From a checkpoint of a small mixture-of-experts model trained on Wikipedia.
Training: a variant of Muon for the experts, 6498 steps.
Below are experts of layer 4 (counted from 0) of a mixture-of-experts language model. Rows are named gate (a neuron's input weights, with its number), up (a neuron's input weights, with its number) and show model dimensions 0-95. Each number is 500 + 25 x the weight over its row's rms, rounded and kept within 0 to 999. Numbers have three digits each.
Before each expert's rows: "comes after" lists some tokens at least twice as common just before its tokens as in all text. This comes from a sample of Wikipedia text that the model never trained on. Tokens count by the router's weight.

# expert 63
comes after: " |", "|", ";", "%", " P", " Total"
gate0:504490498471480475492510509554462504470507490501492475518505548509480530495465509512472524501501488510529526486537514480478546479509506543526505490483506460474532528488519502489467499505443509490491513543528494515492522536486556515453461474485525523480475517470479515514550508542479542539
up0:490505493501509532487468513537512497493497505544497527431514486528462479469490510497502518487495559502488525456480509480557505473523532467490516506535533471497489500465476472516510515468492502507507471486458500508480567480528477539506524491468504533498478536486528502551516465533514500498
gate1:487455490481466555482526552509502523503497489503501551486515480491516539549504477477499486504499505484541532549498523439484504514516526522504476499520503503553503461528502498484479463478508551517500495495516526507498531487486469455465486521543498508512457525477455519537503504516482514497
up1:497470528473511509517523470488517541515510481525468523496499486526498488465530502507510485545464477504515514490508488498496473490465539509460479447506495469508498471485476502501499490519473463546579488482493481469510534532519513508521473512506511539458442485516515554529492498492459469483
gate2:487487477491509479484516501477512461538486508523472460516511504482534522485509499541518543527529442556476514488500482504486578511532526494469547458493463531508482525500504464519470523493508494525543486490470506525501529507513494501521472523496506508535536495485491513510484522554528470505
up2:496483481535485513503476473476527471518514530534489509538462517482466463538498492480489490488493522502457494499459513530516509499501493536507517500479478506520482519489511465503458462505566549509443506510522465489501490535514484560510510541518511515524521512523537478497439474501524482477
gate3:484523495456470482487477490515518476438522481525485540503533542483488495508516499541475494475498461510541510518494519504500483480522451491479481528492509489500523550514522501485488474521495470471520528506530534480499517474452463454445512451523487449492517481506467498481484471494509512528
up3:486484472515544474495530470484561517480499517521487448496458481487490530540484505491468539494521489485495521506538541534537493525464484526530494499474515499500482487479536531478491527474511465526491516513486498504523492481497477504500532506488522485523481520540456464515446505428520508484
gate4:503506445501462492514464545482481542487496484525490493480485497454490487511502462511514477541504446516477548480500460503505479508515539520509488504479552506501509500508479484522435498515522474489462517462514527494492482485479496471508469474523503544507493493504547566476470521510491504530
up4:486485475548514509494507510478459545469505483512447452523458493473488488506497458528459525501506485513488503510527490538493494479515494501523528504472455519470523470547537442529479516493464469513520517516482525527493490536478522480504512472534475489507494536499524530457474483483468478494
gate5:477518459466497503507462467516460502505525485501496493487563545455498483509444511531515516499502497498515535522510488520513508507547506498457477493496495550478539536487582533468481481475468514474504496511519536532496483476488491529480468520502505471505501507482492530541502509511492464492
up5:500506465488496509512463531502545529495490511503455504529531481514475481614493533483458528535506504491528479525491505502515496491487498475491467486517481486489474436495510484508460512463484484489490461477511510536534499471515509455512518510476475501511497508520493512487490520521518553512
gate6:471484485477482496487522515518488493459505488495530449472478497546516496492546511474538467461505517494513497426499501546509495507542483509467479507555491524474532468497490497497510512496528518524492542519477451505487550536489546478500497495515457515513519487509481486494516492474541460511
up6:526486510490545505516465512473480492514490476471508533483563480487546514515479496528540439476493549476509502468494492479513492468510506527504551493512504488477505515483502559531494459494535486544489519495523467528491502513522506451454491512453516499523508541516515468492524484500523493515
gate7:472494499495544444495516518555501481459487522482543510517509532501480536426532506500495504479532490509486514476476525480478486501528473484534484486492551500504500518541487477482472499532512468545548491534480510507486553495535513504528516490451510485502482501477529534514531497517502496503
up7:502561538469498434507494492538521501512447496497469506536487505510524525490520497506516501515486550480498464461479508488529518528507504501512510456531508494492459513494555463522501461510505523537504464511470484510521482499563490501499487461497537493552467506473522484476514488500519514505
gate8:509463522551502517459511487513496478529491501478450469546544500510514505510490474499501532509552494490497542480519465465446538488494494476513539522500516514518523538529472463476520470494496511499497517461476503550488517450508491509514519526502474485495547490454467495474459496511504499491
up8:503494551519501536479478503493476503485477508519541540485537484500487488495487476487468532545544502441483452495511507454514544534506495522470521503475461446539523522508504483500526521471520529464480509516482483479449515477511504501489526473520454462507501487490516475492497507497527479468
gate9:489498533466482485498535498526501500499490537508513531466525490534430492504491504531485501520460434524500507517510480529468526527540458520526511483532511473485495538513500482498530466443498553533503553509489494506490518517522533480495525491518507489535492538485488515487484484489494543472
up9:465453500491487476510532505522481493503496511509523472471533467512498469514522497556528502501498529509537498540478484495512462494486501487496503555550476469473482491468498519451528526512489475472532508484457516487522466508525535447499561538490526512504526517471485485511524524529516486528

# expert 21
comes after: "\n", "-", "|", " |", "==", "Personal"
gate0:497465526531489496486510458485507513497500484547476545519521484473474463491515556510521532520508490526493497462493492491471530487529464506487490476519495477502450490524505539468449484449494514525440515492565535500485495500486461521531494505490454472507477495478516504471510503505531525492
up0:544471445503507472515508465463520480518499520520534494525534479480465497508501489534505516479477464471452510489510494494511485470486493553505550517478475498539484481514494494517535500504478518545512518481478526491539472515469496543495535515488523549551461520470517480458484513499498481520
gate1:544482486505528465514530471506539482467511522507459519474503513505530458497473499500456496501516472495441494536508473510524516528507484506456467484502539528453499468476500539490464489526526484514454465476494511507524489494540488472483530504512454534484485517507524494522464515543509520533
up1:472513503518496483497517550517456489521512495531478494502441494526473447515495474524520468499508514521448543489477499471518489500471503494505477492477506524473454445513519525473521495557452495451481477489508499468497478489535504493473501488462520482530542497493497469514507514507476551481
gate2:449481514532493444472481523512516498505491554499480512511513529500552494498481505558480479454504498493489517480508480477510555510520507448514501492517492477454487517495510519491516458529512471463490451530464498480493496527446512498507527469489509442478529490478496476511472526510500511502
up2:497507520511513488469493516502503499496495503481512510488522579496476582460506486469498493493502499505493547483518472539505516513505494479502469523527504485477486487500482502439506496489530484486465485523490470495523493543448531528516496488506520470507473500502489472538477545580512530482
gate3:503459498519477521533510471455470490507477533507527465502519534497518475494483495492546509534506526493489516519516481472540545488482484494519496511442486442461512465506495470512533532471500457494511517520506519508467496544543479462505524547499514526510518509518486557529513497510502461504
up3:488451544512527514494529496517523460527518486501497528497456505495490467532483538500537496480527465501529515512482484506513499480481529486536479535531465537564515486478545522516514497469503471523524498500534448517511493493519490452529500495497506466467522463490489496523510463499544545502
gate4:496496474490496494501470508527462495522508523433502468436529503498520502521502495478513483488511528490518492467512502512483504501540459501541547487543471498512450486495544470520535529504541489482524495497533501514514580496500521510469495511486469490445500486472497502519542489483516527485
up4:488463505547497491495476504509530474463491473527487509513450517465497546487493524487488464494493497506546514486510540456505494495485463475503517485487509475529506524474498458540514470517506504493486462530535499526525532526450534445495510490436492492522505516506534472463477454511501490509
gate5:510527510480473479468517505488502490498498500545460486525504498503535508492519525504514525490509485499525483533505491494523507483499500464462504507500500489513443427487509457534497527544523527535511472499532522559489525515495494509542568514455486486495506451524474482454465486513503488468
up5:492495471516456483475506467540485480523489528463495459502540486508449478512553488493478474491513519508507514471502477457491514519523472513504542492536478542489525499497491462459426512519559507468484511526454516521514504517508503497499482507528476489524493520515466491548534516500507512498
gate6:503508495484531481483565497479475509536479493545517500505485477484498448502496479499525513493540481514565499533489493424493517503491478512507526501533522503484454509444486484490478446518528527499483489498515508495495487522526476512488500527466550468539543516520477505483503501520496538487
up6:518473502464471513522503477502536493484549539492518531515475511530514492493470524511476526495503514493515494572503546490468465519472563515479476460498549526498500497483538490499457497528524478481478471508554503454519513486498505454498474464512519502521477464470515525505471510504505510507
gate7:469498491510502497531508482485493453462534507490473510487495507555516464533486516522474523479453489464474456489514499485525489532502520505471481466489459527492490512472462473479505463504494491481446550500505476496533472512478517483462446458486498526522466484505533503491500485452476531515
up7:491480526517528557504508530495467535488525524518477488551507510480494547530514552525506481474514560502519473516480478506504468479475496471480449542457468541536472524496490523525503498482489461500512516453560483538512502509526486521499483486499495511490493513479523499524506524469504503518
gate8:479477468498513518520490503512497500515499478486515496480524475513480431510530508541504561482496476514509530501487513496435509481501477459504465478508566497487508512523463513523513515497481470534489553491472517482536485505511471503498498470513532498442475541529464502524531501474470532508
up8:512470461556494467532496489480482558482528524503482508542528491471508500524498486501494495512515521500491517486559543441540492528498488506512511484505521469494458539490510518494490502532540505506504485528515495500504520484486453525496498494548472512492544527535534511465503555512539521511
gate9:524489518513504481511541489511482435506513514504490514505535477485511473498484482502459528502545486517499496517509545552523530507464443514529505490556458512499523495549518480479508483508502507528534500462505459499547534532515512530496500530472523521481522474449472492536523508499491497483
up9:508514497518451512526501522485525516452510506487508461482548535468512504520540518517529526509485497482485507562492500469479500515505472507477471490490535520495490497462507476506512496490462495550477467491517478455560512482479491464484485498510455502515485521517500538454448508514527458528

# expert 5
comes after: "\n", "==", " (", "-", " \"", "==="
gate0:475505509532518530465483516466535522518521463491467487536504512483489464502487472500494485473482534542522540487496499470490490586496473478529469498497531495465488518480505479490487503480474533462533507505517526501496484509539500500445499513549509489500524486492437547486515477481478509480
up0:525494437528534509491512507478478493511547529570491465492509544512500487530510496491518521491508515553453515483540475493539524546467484447484503499457530505515492519464502462482500521518486523486517487514522514493490486491495517504446491447554494499492471498482479521498511515508490500511
gate1:498472504517508510471513540490465523442495508557494480478500525488496536486493449508476442504493447509516496510527488499484508496443502484525487517503509519539515521470486533496528518499469517506497484529508484509476497443550493505478500506490476466509504504461459469506553513526486536460
up1:478501463521485473473487490494527514475497492520459448518519550514535520506477477515479463520474503488538495491547532514489513488434564509531482549496474500474464476479499545536482502441483519509508500512514516540456497490539491467495502507520496495492502510470503501499525518489476481497
gate2:522476487517528519488512533530511497498516504458526482479459519520493461467489486529526517507512514492468490464477532504477507521471493507512535510533472509519462469543481494515481494512508488512492537516509444533500451483515541504438501501496457483487526535468483491539466481445492544506
up2:507428482485534528502467492517517508479504481517478492553498473469472515460516512504439490464528497533506528521486496495472529533503478492507503501531503492518498484507452519555464514472560500538488485522492490473508498496510495465534488500523484493454515472512537498520486555512470504500
gate3:519536536536498530557490517449506496475496508535462520525496500520487458477461477511508531524447523464484507483491502485501515493471490506525513465503497521489530500558487470503494480498498470519473476478499513510459538560482471509537484492507534507483449486504462482506481523463476524494
up3:482488531478509467523514518539492502509478471524494494461491527451502528466496507479480545505541495517468475506513530482518520523519532490510533483482504479476532490471482575460546484462524474519481471519534516496545487484513515471529504515511537489495530474473517486488550476526522523496
gate4:488517488484508465518515481503503472526541584551543533528501513512507462515488508489534523530474485469473547447489479481529480507538501436478518501511521472545500499515518469508501514523491480505506497509492540486486504506498520524504520554476494519482501502536491480472508516457495476495
up4:505525525503538519487519509533520478512491455528528487456489468494480518502506563501505454505486537479486470508489547483499534470490474478516511514510469541492439512510476506537509459476467496500477511486513555544505499530524500485472525499508461460510480510476491486533480491479453512482
gate5:481519512491522496500506513528508513496535544485513481471518491547489495512503474478509525487485472503495456494488505462528466535462463508493476477506482508509513479587470498492458543491488503485439534494525501519509483461521487504505447525520484513469460489541475475525483531479478517528
up5:445488466523501458485456465441498488538481509457467493469475511506467524484427514511511458502481532526475521468522503528490500529484504482545482511503498530528522491517524520484534526528490502525490503466488480532510475518504500478506476538532484538514491538466522503524500518489496497500
gate6:523481496510451472483543531488527476530481487481486485534525493456530443528496488548508480511447522514520480505440515473507454519546496499484476535483508485508491467458528510553508450493514520515495477489520509477467513485514533479518492493509514484528490520489498537512504461509509493517
up6:499491486491519524495493491490451548485496505479458518472464538458483500500511512477501493477524504495499505556520512495459470561503533497527505581501491541513529466501452541502535496536498469495539473522517506500525486507504464507462524483543501490491493512537500501496483513503536486485
gate7:505502504482498508492519532498561506535497463503477521498509506493493463484503507517490443487516525494512439507433504531488489455534522449466479506528516486540490486531502465521505512500518520516534505515487486521480515490532524507506499493497519509497504470579442478473466484535497492487
up7:521492519496516507549505490455477493498546493516511456490503544516498475514525486478523558483554457521498504503459499483458501508503476467512510471493479508494475529506444482472446484523544496506521542508482519508445494500502512478502488504531501523479507479545519520486493494479550463502
gate8:489483509510505526519502540506536520464537490497498506456486483545490510463518496544468519500497527443498503539521537492559499487493491491476508513556561555516514481484547508484508509501506501456518502462474506531516490452476521506511528474485518483507471512506508493532517456507496474482
up8:501506465533487521519546541523503508500497457493498511487546503471475508510509517490480525474475513539506502505495487466516489500526479497492504520450527529475469526489575519500470439530515472487527484485461473483490501509492522492538508469455541461512510531490493521511549508538509493467
gate9:536497475504548464503479493528460506492521504497515485501455486474562526527484498518516470495467512519511507499525505474511504477482497529479550550478568518525526548475506503504506519474497476490488513494538491543531481477482484458524472493506467538515499520495482515522523445492468501479
up9:492524509484513547526449482476485556486454484506485518544459485506502498506490490503507516497480528471480510457462523491500498537522521542461509486522464474502453465510490494519493471500503505518526504458511515521476461502549461484486485532514530526457483515454524476540480489506504499528